From a checkpoint of a small mixture-of-experts model trained on Wikipedia: vocabulary 2165, 32 SwiGLU neurons an expert.
Below are experts of layer 4 (counted from 0) of a mixture-of-experts language model. Rows are named down (a neuron's output weights, with its number) and show model dimensions 128-255. Each number is 128 + 32 x the weight over its row's rms, rounded and kept within 0 to 255. Numbers have three digits each.
Before each expert's rows: a language model's description of what the expert responds to; "comes before" lists some tokens at least twice as common just after its tokens as in all text. This comes from a sample of Wikipedia text that the model never trained on. Tokens count by the router's weight.

# expert 25
Prepositions in, of, on, at, from, for, by introducing places, dates or objects, as in listed in, premiered on.
comes before: " the", " a", " his", "ternational", " 199", " 200"
down0:154153134085192135091130132157205075151126129177165156128132181124156122107133121113121151052160156155169196113099080151104162151122090150172103127094104126150176113130114086170057093101111135088128160125139151102116085153124127176105142146158098129171127156161138139148163118173091099073153093089152151080076153115110106170106076130156165137110112152132108147149116117124093108098172
down1:062149139104174103144068077098133158157091133111129135110144141135161090134129109094165095130155137109131087096190153150137192141173093154091181096115148132131151083155146153108144085108146130161091158098134210125078176178117127164170090111107091161139163170103050113094145162178095223192146084140142091150101136124128111149161118051126103132193098111106202130073174102102140120090185
down2:148113097135061159103124175155084101149130166134117141145116116119133090106099154133130129159159172119171140100075117121138129132099092122139214164114135161101072161124137139156175062113097113156181108143121124182119125109142134070061138087079119135097146179134107070065125114142136133116129083134127140164157116157091082175224162137131129140156129101077180121152111105103091156108163
down3:095117112138153085172129146060115106047087100124064179101123137157132124129113143095095106164153122142125155173087157159091103058094139180041154148089109097168137135119142120114166091054128076115205096085171110113100133090173147135103073168152161138080100162094109120114173119153155124106134097136150176141140167083139132085176118143160089168122147170155172096118154105180149082144127
down4:138158134126100074169170127139091179175108076134104152163121177141094101132127095171153130117106202126122166092133069085092104125123115128119109112124131123148180121149136083141095174181077173081154168084131113112146093077134120135119195157079144122151147105124222138114138159184138095149128146089138072113105115124141157114091107140103107157177066161098142090109110103114111124071104
down5:105120165126140129157173110164126093140174118167182152136149116083181123169079095133117091152157120104133134184138134149120057107139156215122134120126163169177089182128134088088159131092115115133151098104136134134116142158117107178156075143101143162081143123141139079079163056115139204099162133067166143143125119085113120103159087107105109081073186130074152124098135117186158135108129
down6:097159148149155156143114142140100155098125128147206144125159117156065104129088101172147107144125128118120094126132169127100163150068113128141126079146150142110104100140152129107116195115133182146117037140180163166051038207093153146147104070153161123129169148168084192088164129142101160119097174150168164174114135154103121086165110148108109130102138146080093136146134095114112124076079
down7:121149104128106155084114151199127094077142135142106106192159180084132118096172123145106085114132113172114102133117155125101193142078066111149137133124144153115152146129137123120155085170126131145110161056117078154091136124179144178195120101132172140118066114122180137161113187139148150122171077130148110117164081168092082162143184126084114147128154127094117108154165082146102162159084
down8:167190098137090076103110114179140104146123138114163102157181117125138149156082136098101164119126117146150168113106150121105141144111138140163087147137075168165094165110080122107116201172143122124146079135122114118109150166126126161130097080185070135078135148143152144081159111129176082064143139166139119074142145173164116127169110140091101153106093116098141138074188184133106123140123
down9:112124150120120212185160049145125162100169072193102126149124184144101097174138145079164140161113168140101106143149126114122119177124138085125152115112142100119099139125166052146105121204102149086109204121117130107108195052160117159121142078175090138100149063153151154114161159088148156132092155171143148139113139139104137079069082118144117187118170141109125135121130162125128105141148
down10:171104101149119147090198146141094163124130136102154120093115146132126125125134121110124155117116102104136115124123168158104118096048124099142075138071142168125113162218091117139102160153090182092163067138062130124136167110149111137131111142136081154157091094151079168087123158150106097167153097158108164170112130079132109076107136158149070115201134139172136134137150101175135172122147
down11:205046123100122165101089082137135107131156103072111124142172103135131095182097090115167137107161124139153141127096141115118066124129155103098146130144132134146140140127197130152119099068173143135121100119124141137109077109123189137179153079176122185123144196114134118106210153130101094168119134118127156135137093081106191104158167152124105130146178099082103119137092156144106111107134
down12:136182139163175095135097135170130113152076190132182135153097126119158174125138079109154111082134123143137133112119079115175104170102172102128124063100113152197158103071128154126093155063100095134053171155081121135167069127136141115161133142084134073099148176161063119162115142080117157076096142075094148103101185088150129170087111102152152107132121080127097156112142137118149088155126
down13:120145114079191146140091123113123089089109141165125154131103103164150171114121138153152121108099157154143118109104132137145088111155184153086172126126123149166133112132117139101118111039106103138093076195085130126147184096189128124201091085097154081135154148124105089150177109057196179112113147116121134203118171103103141137104080097145125137105135088111082163116175147134110134126147
down14:184114145134155076182161169126131109116161126083105115160103131100134200099167111135116159065135096154135038080129101131131105137166131084082133132096161087162166143124108143152141126107165141094065199129147142134160047134164094121135106116107149095146157090133093183216167090157118170095112072140185108108115163088107141165137162165086132083136150084124143147133112080117169130089078
down15:162151120149146109100112142108192115059056178127131159151111146107153131170081152110094147133101150072165150096049168113127169075095121140110180166088080087136099140121117197104088187108135142097160076101155133089112081083142145110130116110105125118092116105086133095120145142160121134119164159087174112118205140161140114178178131188150092170129161179197146165128155137123055122164136
down16:120112125113128154104100134134117099192142120120178119193088178126128144128108119189157190090151136126153159090148133139088124104104123092137173120152080116148129162149113129172138115136121128079098066178136235155158115107110131108142086104142135110133091133043163167124122186149126126085095143124109119194130128096168112177134105111065098138133079068192092154124171163157049102124097
down17:123114123161146129157200134100142139169151142104120151086120075131091086143189153127150119110158096126108099080137174123114105083156096120082140139173169178150161109150184142074162113163140106177099141081118120080215127160076124109115107063144132146176085168063156095151128155145068162086111132073105185149047088098144116124130138095126145154137095135153100092151102137089170142065080
down18:149117135130135095115110111143119140072140178136166105152053136130127148134102162111115095147125140109142127160074122073032151113173109150079142162175172178142152101116159129065147127142104090059125087088112127136142108153181118112079127129148103183097152131147098140098169110143106168065127139084134091178094120122122140105107190143156138102112119108137064109099128131148152115159158
down19:133058132111066129128092099148131181145085080085088149174161146145125151185143164128108155157048164083066161088123168138073155188184092115120144137102157164102095111137137081198132068119111120111189164089138183134127138112125138128114101152123138128142123099170138132105123116119118157139182155106167136159088140116117146161151116153182135108142097121079154125105114138126123151193110
down20:084145118160131146118103150064129113140166120158132159172124127104090137118166141113155173064153162084159105111127151113122181119070134104123119146135107090132133123133125124175091112156156115111118142104122136141149161099090128122146139064097179162159160085100121117194155151132121176119141167153040149169061107153123128151117113150114148130140137091180127115129142156217153151120120
down21:177094150131158103092142195169188079158063106137149158135126167171143188142122074122127122112123168058162146128160141132164183147127117154137162113129101159129121168077143178146161163119105140151102152116112134152118101052116124114118096134161104148139114155087172090097169111148086127096092190159150131115144129147130175195129123108110128117128121114093112118045122145097094149089194
down22:126105102088087141109127144120174148094169105159121083105091191158152083104133148128191050141139119147106099133140113166176124114151127145128137104123110091169163145137142111132111169137135114162129229163108140106110112155145151105159088099162112149131136094127112064157134111131173108107093094155128063153118132105170117156091140145104125076107090078141117136100179149142176031186123
down23:141150137153177090088131091077127137121106109137098135128210100071187123172194116099205133116200157184147122098159122085136147167162117183071133132149139111145130168117198148131098162141107141107145117173146125125143136169117074134137110116081191133153177164135131105165168085138130138134098169140131075111093114122108106148121102134182117083144096138106126125099128140132152093086159
down24:121148157105124174092176108072074143175109087120113101162132155123129080166101086175115139130166074178141147142184172107100151109145151079141121128150106121171100090153130113090128149142101148143159127134124125148115121102060157136089131091126151156165091189096210133169138138091032158136143062108079158160119150096145101105106129158133106168109127189076158104150151118099109110090161
down25:110126099139139137137089141116107142128193152126150158058127122157070082202086161132119118185126119121126146102133058209141076153180092119100146171065099156113094145106101152129145203153102135131168122077121124087140142158143156151112159156139149117099105121113152127074114101098150074124104169094187187162162159181167131164129121138142101168142172127154131182142128128081081070127132
down26:199129149092077099139074094114106106131164133089126170182072148143175119178117183179080172096104138165120119134149069138147060131181110108088112170115136098140081073168089065130104108137181165117127154159160155122104109108092128131138152158117161140142097144134089091162117121171078107120133098116139094125121149098096168157096062122088088116131166158143121133123068183139109087131094
down27:069174170130106151110118050184091097159049145086154096160132149061128092161105177147172062112124117120145108147113124138147135140095136106105118091125105118132109126116087089114126160150149133165098177092099141142135115146109105159147107068105085109123138162151190180135121182099110182071161101170106110125067114143136100116129161098087144119087161159064123105146094175135156033145147
down28:167163114133131151142108140132109117089111055173120140160126122158097063148135127084108127128125051106105124152150117103172148112109127172138147053144186115116142110153145114113163105105143092122115158135122137109211142129147147135150160136124139094125165124111109136079135125076131154117171107060107144135186144123160145129160072146135150163176188105127203086104127184159137135124184
down29:050154124163174115113137144108104044083157116111108132105194087150079146162069128174135156111138149113158104145150151132089152068164137160136117170133121122163111196124150156131174124133182159157138133122102099084126157143160120184131125112105249127124140121106133118154162141120126067048094095114175137158104099143136155087190161132148134081112138128159101092109072202182139086064160
down30:135125074175174205162146111114070091123118157148099114100143184148131057142098174112103117133152137143123159151143117093097116131123139112112142073173107126137164106106169079063149150081044182129074109128108147100112097132130131110167098096084177139118081146137137180158110115108096162147148163115112140104102162182165181107182071089178154136127138156099125182180147135159216076118185
down31:126165138110162108127153196144166070192121067123130147061078113133061162147116096126126129152146136125107164166156132167161152169118121100076107122120082144098185094121062153106101211210034153080141136167120148126142123162133038153125117184093078124142169114074140135117098127105166117193127160116132217084128150157122188181129153112067150119159091133092071138152102109129189130108127

# expert 57
The word of between noun phrases, digits inside numeric table cells and times, and pieces like ous in House, offic in officials.
comes before: " |", " the", "6", "7", "8", "4"
down0:111169174083049135064129124157117146170175079141169143100105153144111172101169155102155084169133139087071114121144132112090114143144108125130128167162168156201120092155079147109053106079152139093141095194128096110117095108121079175062137142172132141106150135121199087099148147065078157129122150132138146150128118074149136137153178187125133160108191161064108138178089110115144114100057
down1:137132151169216132168173056155087184096113138108136073104063069114129085070029094157108091163156092082118123171148189101095135125137127095109153075213151120126158105124151095172098102102161158159140158127150102173112145164144131159065124143119096171138132087135083170188107089092116162147168164104122143114179153170122131108122115140131115109114127111149045120111111095187129143158160
down2:172105122096174066114140127116174188072166112126144142073202100127121074169124149110160138146157125145142106225142114150109153124131095162127194106097151116121157141174091110066161105109098123150235185086134203158093135087136092115099122120071157125164072176173146152101129142112192127181132108130133124099090117151116113160115148132108114164118172127162079136151131142145104120143137
down3:148105133109064116152110107046166100165094105143137101099147096093175141168149119147159140135133127154101144116101116134047159064153174086112151124103119107139177154120116159110150136131141117154103145182136145112143152193108165088129128148181127122088125116142104178094089117159102072123120144217138152116149150103061117114090123104115154123171177102144125083075104141170135113183130
down4:101141154163223148101154137111168075136121098106164123092111149125129079155119177204137114139158112172075142134109062119116071120071146138092093172156071166132129113193141180161114105115139108137151174117113091148141159111127145179137143148093088121152083139152126133141121137106149125153145189121074046116091130131117104093097106093129101137143100107079114090165133162121116093143119
down5:106161094091152098093154116129156151072140157113101104102112077117131146145104137210139121135167117095135092181119114186152131147141151166157149159125105143113128122090093135105108109077058145082118113082202163069137124099112042115120124151108175095131172130160119147088116142113117202151145117170181193080167129176109125137120068142163112152091141178136132084129109131104215152133095
down6:137116127088033082106130101137162129072139070155112128162182118142141118153075177136110096166157102074100036139099126116067071148101149113083125155132163068161134123096195132105114159102189184150127169133167175115086030129104137153097145064148160113111163137168158147093131083149184125114070166113086155115209086139137087133149126147142075164104176099145114114139147171150120169174044
down7:135140102146084183165118131114062111120172140111119164181147123064191082109151087087123056106089111122177087101175132195118183123117098096092145124106132144084152051154119142196152172095085077140154154135082176145126103147130150135098142103108194106186181167162108113137129155138111149121162107123108154102119126124152117104164147109151109121125103144133146118118071135160128123168124
down8:083173105164121158127140157117165092143113116120094124093198123099105157117160120095065144174157080140212147140148173108129113078168133194102140117133147124148136141111118114138136127132097112171157136143074171099105142105198026164166195135081191159102142131115161111113108176120155094146155148114154122116142138120137167146051178104131144106133137155116173124122157150099179125036092
down9:101135133124162136119117090151119153126183146110176192124183125121128128106104164119162141111118113085099115152162166169165131157112125075141204114122146206077098103091118173041117121095135126082151139125082120105098144076076136124143106109220105160089067158175132126072104119135181127118163204162154139119139145151126113190115155144112154192115151088123114164116154146177129132166106
down10:127156134061097097076136123168129143148111148152127123150135167131097168123117116080125079072102138122134135110097112156106109099159046136136188097103135164119153077106130154204129090087135133123149126136116177084115108110100122084052105048148117119127109142139106073091116119130111157079125117161193111126095089172123187078131105135127165135061089162161096139087107100083157067075121
down11:116082098120140112110138106122171103116106110081139107140107074162096110137167176143098126168086134113068107072112151132213113138151127109118095139083127156098107177063102059139159125174139127200126136125152118147109122101173207116167116185160143120120096083060158141142149156115158176128151095157124098154090139143138193124115164158102127063133113087111133103172128075155194141141131
down12:110100112167069121091150136096158140131157069170106155079160159134136054116090099108086112171120159091126134172118129093099086108133124131117156126146099154079137124118112104097149147182105094122142128137076130129084145162165108178106132148159099233167134104147110148133135111143164142151142065070140141127086129152157146123157172122165139143073151108153046141179108108073083164138145
down13:106134151107117165130094100146096144145153165149109096131157172158125133102110082191185155118125158137123158116127136092094067078156125067110150128093094118137133147111142206091119156145104095098085129094158136111087082062067139122161121062088116103069116105089146151153105143175125117096115172170126136161146095161119128099135207197158129108156144188208117111106083117178069096076070
down14:090104132179145135164146117121122151112080086120151162142174099060118141098134148086166145082135174105123121148115102097135218107151058104136132174111105132104096131130092112131117063136078169074127117131112219071127141156129117139078086150136116167133154215152129144160124197078119109128087138075154135179111158213130109188117120149100093084101093159112150129063098124088150086116134
down15:082137155121128145182152112096149142100137127117157139156204144135099183077103097105111117151160094103106111152136175092127122145136120161110102168145106170173136142158129145130118125186128147156128197153188123112105179151157129159130166130134117169141143163141104114132033090088121112116119153119092154108094134157151126104127166079164101135144158187130193049132103073152115193163172
down16:128193152076112152113091118186051157193117142064128093131121170134166135142145111155100122120110160123198118096088167151117102140080052132105124151110185132126077160193124131123094136093150133186053091172105172140134131109132103184124108127131060120125140113089118098171168151176072125086080151169137127200163141101127156095102076159129121128193114095108136072102170108117079066110158
down17:125059189143214056102096088140144135159136184149136122178144136092056177126100102112144149109129142147086129107120102086164147197136117091160113149099146092131156175142143118153110123128144106071138082180109137076124128161041167126072122098080148114106165159126158144129127099078128116105105092126131152124065124089135120138142161093078133088067168137130118075088157103126081055147109
down18:125138127173117146139130125139167124100101153133122161152124123125138148171075105139142120115166125099167199135120138110136148151154075114102116125140123104106163120181094144119139153086095107126121158171142104087148112092160133094109137205138137107113151118159167079173128163067168110146123095092120157026106127102152146134095085160196170129123078150128076143101160115119123123127129
down19:171151077116092131135171175099096149102089102180107172184099159153136095131179126090137152158147080053148132119139091154105174157138133089125139146124146108154154076153108125109100113174119136124060138052091124179110110108108087213209142112137127175168131140112192113146075105134115117176146110129137118071109101145161181130122113150152129105099164098107133125123124130094111119131146
down20:118117120158151200095147137146144109119115169166105235120168173184107126136114151121086202125119147165171139128098094154133089169073185105056166131119139151071094125127107118138206151163134145106128069107148137121099125086134123112129176069145143121124125144083149142077083115099097102101131143145074144141137091130081108093120118141098092146088091129124190157120150155077116083114155
down21:119177203140131143096099147101141200154123144127176136105180126156186114125114128145158108145127137160115126108174153098149225124103123187139145150144107138125121137121127108054177139176098090126068110087156119156146140135057162124145147156130102130058101164105128134147151129137114149084100187179174143156106146128146100085178113123120161158157156099150169162087147111179179108064124
down22:127072166120136125093168098166098162150110140096125097120175155104175154122159150116112118062115139119144201098134102156171109192157130125209139141113079104175121133108132125030135113191120081161060182099128097144121178102135134112134131172124126090112114101040100107127147210081130074115122103114172123087110102151152142106120090135143163125178129111089154097119103127138156121086124
down23:082199050173169120162142109139144176168090127173117216127159160170139101098140145080115130116141167195152077124105133056138127158139104140132109114135193135134089105143112151160100167136114128137112173145093137113119087117210139133114132155090109109135136191110114135104086108087193192124137170136119107124193136132132208146144149148131109097109169107111125128131111121075077171163145
down24:146113190124108120157094102130115162156130136150115133166172131088155108152107146111125148099209082112090112175109116164134141109141059138199162069074112113107143107108114125074105141102116160125134146069138162155145105116114093117155127128175108192193124121153169116144101160177167159189084063155149131184138106124102155134137092096171091141129157130094108122138163089152071139103097
down25:066114117091145216140122087092095082173119077135132113126111158138168118120082100130138081148142133098123150128143085118129118168119109087174153109174102128137178102098112175077169140135130136111117138097133102110163136131161124192047182163121106117143106122139077024108151150114177124147114131096148165093119159161163122062104116082091184207202106187136121107187144217131111142152115
down26:130152095103149137177087146143091070115154133120124182092185125083130124095104105158105118137107144113128122153138098161072174159102133083096095070174101095129146126083154168142182078119118060175134083094094080114098147079166138138061117070105156093089174097178133080144148159086133213148152071161108206083138149079134148124129094154124151054161169144177140102110140124192118139161118
down27:156078068137193115129100180108204138131106135075202142166118100093156157096114122121164179084073110170174131110098101088153129136172126150169083140149105170129123141170115102102135097135134135168108161175126151134137150131149118192130135092101122110133151036149125138103155169134087123128126074161115093095103168172120138150114184160088112166141123151194149139155137161127175105104121
down28:113142128113082114161112122187143128160115175140172090107173123136098141100109121118086141138090111079109121146153139117193121119124135152105090126145174090115122133090207138063152112151080154101106076126137138114110120133157084172077148131138158175120152141150110111159171129180119091129106149089160118092138137126170091182134194207200141153226155168120139140116172116126150082151124
down29:127164128097164145105092120164175188158076181179117147140147162089126167145163171153090112044178144128079134083131174156138109175127105168105107135117202116108132143156150157096133171106169154125086180138139163143143092056121068131121102170111124149144110072125098121117096109157158113118164130135114094155135173080155146111184138118095158157134120141210163125156131146137158092120154
down30:118090195108089117111143091148176141111142070126163105179134158157146132153180183145129144114144136166131127120135123151174114112134155131176110136163168153187101099122103083166080128185100107099122154144123177136108105158139081041137071146193122099180139213166158105063144150132135105115187134123101114105128140057144126164056128129151199161146143093169068154120134158131138158143112
down31:129133133120148127120103117103102106167087135137138141101148146104114117096158123139155139125103167129110096054128146114096134113148092121154157108151169096153167079116106168116203182146075218097168122116088124126185082150082081160089131138150173155116134140116167212110101158101189199140120121145180084132143092173149185115143110119152142107153115181222108122130062074085067174073120

# expert 51
Commas and the conjunction and, including thousands-separator commas in attendance figures, commas after dates, clauses, and place names.
comes before: " and", " the", " which", " but", " he", " a"
down0:133142060066146113162182113170125112115134075154120119118081130159151121151148086122145173130143162088166115145136164070174129071060114130157160103124122135085172191123122170055124161153155148104089098150123135155149107116070131112087176105160157112175083195113135137146170083168129116127137104099128125151169114166114107129115146137121132035126144184128202102137151131121058157171144
down1:096082095118161107101090107159125126162141175185131167145187143159134080114153131132054130060101181151123102091121115106099199133105133171070161158109094102094129149191106154104113169194156152118133119132114154117194141198132125044161098164120174113154101105125095186099138157136107116097141122157116110095127212081123145155154182085115157136133069168187141163121139155115173143128127
down2:137129102097074132152148139141116152137167110155135121137104100134070127214052128122195097097137165134163091153149151127179113120120147104122186115139061129117138168100121099087163159119166152150152146056108161144095219134178079091163156119091128140117112113155137104145135139204079093151132174070068118208143066157115111181128076081159131139139129143111156090102166153167084162132094
down3:159099098141116118056108115116104138140101169085121097150131095137128164122151123188093118170151115082169102048112098176158135150101135140128162168111151126118115125099168120160093132112166185105169052116165127154071112124166105082071171120140137109118119208095116145104137149163127088109126083173116160133102172061096135101170123110164134076086085081135132133108105151148048129141126
down4:121129121086108153070135116173093086109164082126095088152168109141158096141108130084153084128103153134154142156069138056139160113125055087128152138171120153112108138114098094119085157191176137160121161123156154126146082090083142164140171117174113154134103145147103192134158169144080131176167118148083068148150096163113119109150124178145129143130165143104141133134115119105120086135154
down5:142093127108129150113116117120101157141151096145115099160103116129074139111167148057148156121127093139115152085145140114084120104131105152134068144172138107140126159107110085180174116208092164129120152127163132134134199083132125149119112124145134120179106084140207127161099126121198136132094159136034133102090081183138126178120114106068138098148074159103149094112070127132155139109068
down6:072107136131125138095203170145104080141149140172204109140122077170119152137159144127122156102106189120155148093136098124146126119142084108198104108153108073128150100143146177151057097148162168094111130110169120116077155144132055197081158142098079104098134172181145110116082098133135127120161090124161122121092132150096146147160134161141093149133089107106110118082128105131118104160140
down7:146147163138107109127131131182136124155194154126125140105173130191149090103128110087123161101125128155130098134101078103149200119115163111053150118147148049176143122144122126044111155148098077100153143090096136172191068129118143142135132147135109140169117140162073150107067123162108122117079121134162183134100128106114137140136136117139126119094152152099128108102096133082163139186118
down8:137161168128165119109171135068120118203134123149087192113166139167149138135069114114144094112074076133115093168097094085108187097151061166122144108142133145097147148198097162104118150150087173125059170101109084115088140123110035185094139106149111162159128162145103100090097173110141181159134192139115160078114094107143175097145127118143139110153100131114133156139084076140153104068117
down9:150118177142102147158123056178125139132106136147114112151143098135114132114101090153083086132115081043143103137128151153081109129184095115081159144122070197131148194138194154096118108114128145155129150167130121107138183135152148099135117109167129169168099151115147162142159145116052099098153140116152103132113078184137104122068184085147149132204173089097080172153129123103148130130096
down10:100153148152152143116103146112105102183132178154085114087149109111090151131141123173078117123103153126148166117133138175091170137118130146125116125077108094090082132104120166140134186108129191064114095123131124168071084128135126089122152136097137141113185167114167163123077111156170117157173169096132113100191132135110083125145071139108137128131064091124151119171080179114182143136145
down11:171117152163116120109107168159166158130173080177095169126084088224145124172133086113100147078069131160129140159111189143095104138129065062110215154113132107119141112119140166122090188103148137130090167140066156168095131081182135083098104118125078087096134121111163153103147137154103140144068175148177151083136128140146198144116130145163128116133117121113090150118165192114066073114107
down12:063156108111133097133176110138118105146117129154051108102185111163131130130173153124093083129147148162123120143098059025109135097059174120129111048153145192178104125131091155127114140157115135121093144141149147125165173158172090204159120174084147123100133082118110107136122060164210131090153162112132112076118180149148135102157117116134146114134121176137175146187091093101115144131104
down13:087173106124171184172106089150162110058120160088089150189101197116172152126148110079127097162151086162129133162139112107152160132150154127160140102127107106136146132142108070077113202098124081115144152183140116101195151125141125163167141154168105149144043082132137142136118100122109176122126121159136119084154160101172151123091213104115197147131213154137082175124153108106140092129114
down14:132149157102125117087094172165128065102170100125194120115178122084079161092117133181101105126101134085099114161102120044151096105095074148123142132105194114112142107105159151129088092166147122122105070158124128163131089068113149158128150075127107131205189127127163128152151069146066115176084153132144092172132078117050134138190095113158100088121139134088122141174131157123116108155162
down15:102176148177082187075099107138154128121135139155113142145113129046132082128098164081111179090121166173081131138072087111082127104137078110171099097062086081094137146094116170137082134146114194164164137090102154113136107140152077130103173086089141077148130143121133117133098168136146177102106162170116096057063081115136129124164085150134153134123099159119136137140092172109152121130137
down16:097098048141140125064085151068163127102110119123105149104108160172135049153136169158092117159134111141204118120122083141193188112143135188133136123165173099098140080161074119095116103145146081083123161108107112116162122102138152107136086164157143066094131138133106088078147133087123129171120101101129151158154177135115105100140085120080106189060121101156127127116155134181188149129114
down17:179140188127086109134097081186121108112164139106084104088150067157137112152107150138128089137098082161171180157149167120019131138111090070089077154169210164153084124123136140123112116146151162117162169075140121171135127161128132141141099081102123156175126132122109138063158124119122076145173137122100162119174167143139173127116112132142103153196120154161129087176168128132104111125145
down18:129104118175129114159082080194166136109102064087179114137109139099147071136118109121125155136116122107091102115152181182152150103101092126065128133193138108128186193134126116170140109132140101154189159156182066153163187087107133150128114166086109117127092162101123200152142147134066167145187094159169076038135182185153064104110091131140105105147109112154125125129178126081105087120144
down19:109110127136090200111158124132135151043156160176134169054145099108099101128153151140134099136108141115104138131097114137151131083063145130118121177093136096114082131061086109082099137108113104133202138208139155142090117124130162124108131135083132102121162099105106142173117122112124137158096089153104108119148111143139101101210170126143149107127140120105142083122074141122111134195159
down20:163143146118169094159127044114156162084109082207087112190161099116177144169137118148176182166138094087144126130146152120163180118129147131125177165113156111109084079110130129192117116153117128139161164174097176059105137097114155093138115137128182154113165145164118178084151144110154122081129127139165080149098082169124153111088138144194167142128163128132184070135178124164072124075116
down21:086143123178105099149148100114150132149105035085126128095105082116148119143128130171118085140121101106142139133194032137181089105133169091177116092105098121117138113081128104132138144090101153128157120130143138082139212126141163139161125154151172109123163143154127123190084148179177152142114171093075104139180126141171099148122087150129153142100126149112115173149111166125171152161092
down22:119072197164125068154135153126129190141178098131104118117113134093158121158167098169088074121101150134058114108163091165130137110088103112193105141188137126130131127116157118078105144111101161179117143072130136120144121168136107114174134117148142138138151152141117149165091162154130150102094155082105096071130180126135191142142108166131095186146110190133162167139105115057170111178131
down23:132106069123096139125194186118121127150123082134125119124106095133039140104110156111127054129079098131103176175099081098138112091080156103107111084118119147137107129064127110133175116088097149103165125097116130089074155097122096108197097131088177163162123117175126114156165109138148087134124113091082089118109046164171133086106128142094172086114091112137146130115101077156186120128071
down24:125153159140129114144087070099164133154155114157084150094079096164219127112124080122095120140111124095129111099177139120147168161157085128109131112115138098187075134171154175141072124149091121197110149120077115104148171157190133122080144129160131119132141156141085095072076124098128176121105132165121206128102203175121079118122118127077087127126084131128109098127180149204173082080103
down25:055179151120147178134127092169159150141109164148122159055131125105085132125152157159151073197136125107059151189136164096105158162131114109146181138114091140111182153110136124150130196122146170106119125116191054150104156141184169091148101156161151120138127080124078101090130147123152126174135155129097128112122133148095113141100110102090143129111110155107104163102104148135149106193150
down26:141132113162074164084091143150135090101073097172066140110131078117153164106130144118085140096114103079105127079117129150071129170145105190088153169091124140102125146081137148103132183201141151094160108166146124131062099110114136116120086129159089095114099114120095151062173093173100122154129176076101126110135183111080121163180062150127121109161102098148113126117118100127171138123107
down27:198092130119070152131127139140088201162165095106155146149155124164097124153075075128129132144121127128170124124096121114156116149117079108098204198163135158081106169109157141115190081063098108133150084152133113192110173057124191112067148103105102205117121181157111142133104123107050077121157126091131154152128127188091166166172098093076080092154131108148081115183110129131074117117106
down28:193117061136089107121131142081124178167117155071149173158141141118099129138134114148153134201087119133211138162131152160146166071129178148118145151138125065095095131106108139129118197188114160092210136139144114112129154115160106094084119125079143187115107128129094126101119093137104092134121135145156109157184108117150056147100068145096133048124128113151109144172130153167170157095090
down29:078171124120195092192102134135126146151102143193148107103116091064073117142132114153148167048166134131125205129167157164093060130186149098179126076163210130177134115148117099202135074194163104144124142149147173136144088143118089185130167138103127081143190159134204125118122142172137156104089070125122109090104103123124174080120071127113123138093107107127127104127114136120147083160109
down30:098169126108080157131114151161120094168121160145123125061166152133094145183110125132137164149165147161112112125128122131113173120130188118151128092138125084116082157156141107103081140148077126134145162121115161100065120148138086184161151121085116113169157098146162167099037115147113115068194088171133100143055090097135141125133155138163121116105111105152124168150097101089060167147158
down31:108125109182141163155185151130181147108124111145064107110136149158087143116172175125146129145172164127116149189161143140192082154097163167161160080161124109095189116137126112141172124091129117096140146132115140143094173116167140069156135191133109140109120176148118117171096076116166093162061097064127065107095171153090196167140156160125131115109139171134145090056158120112147148129137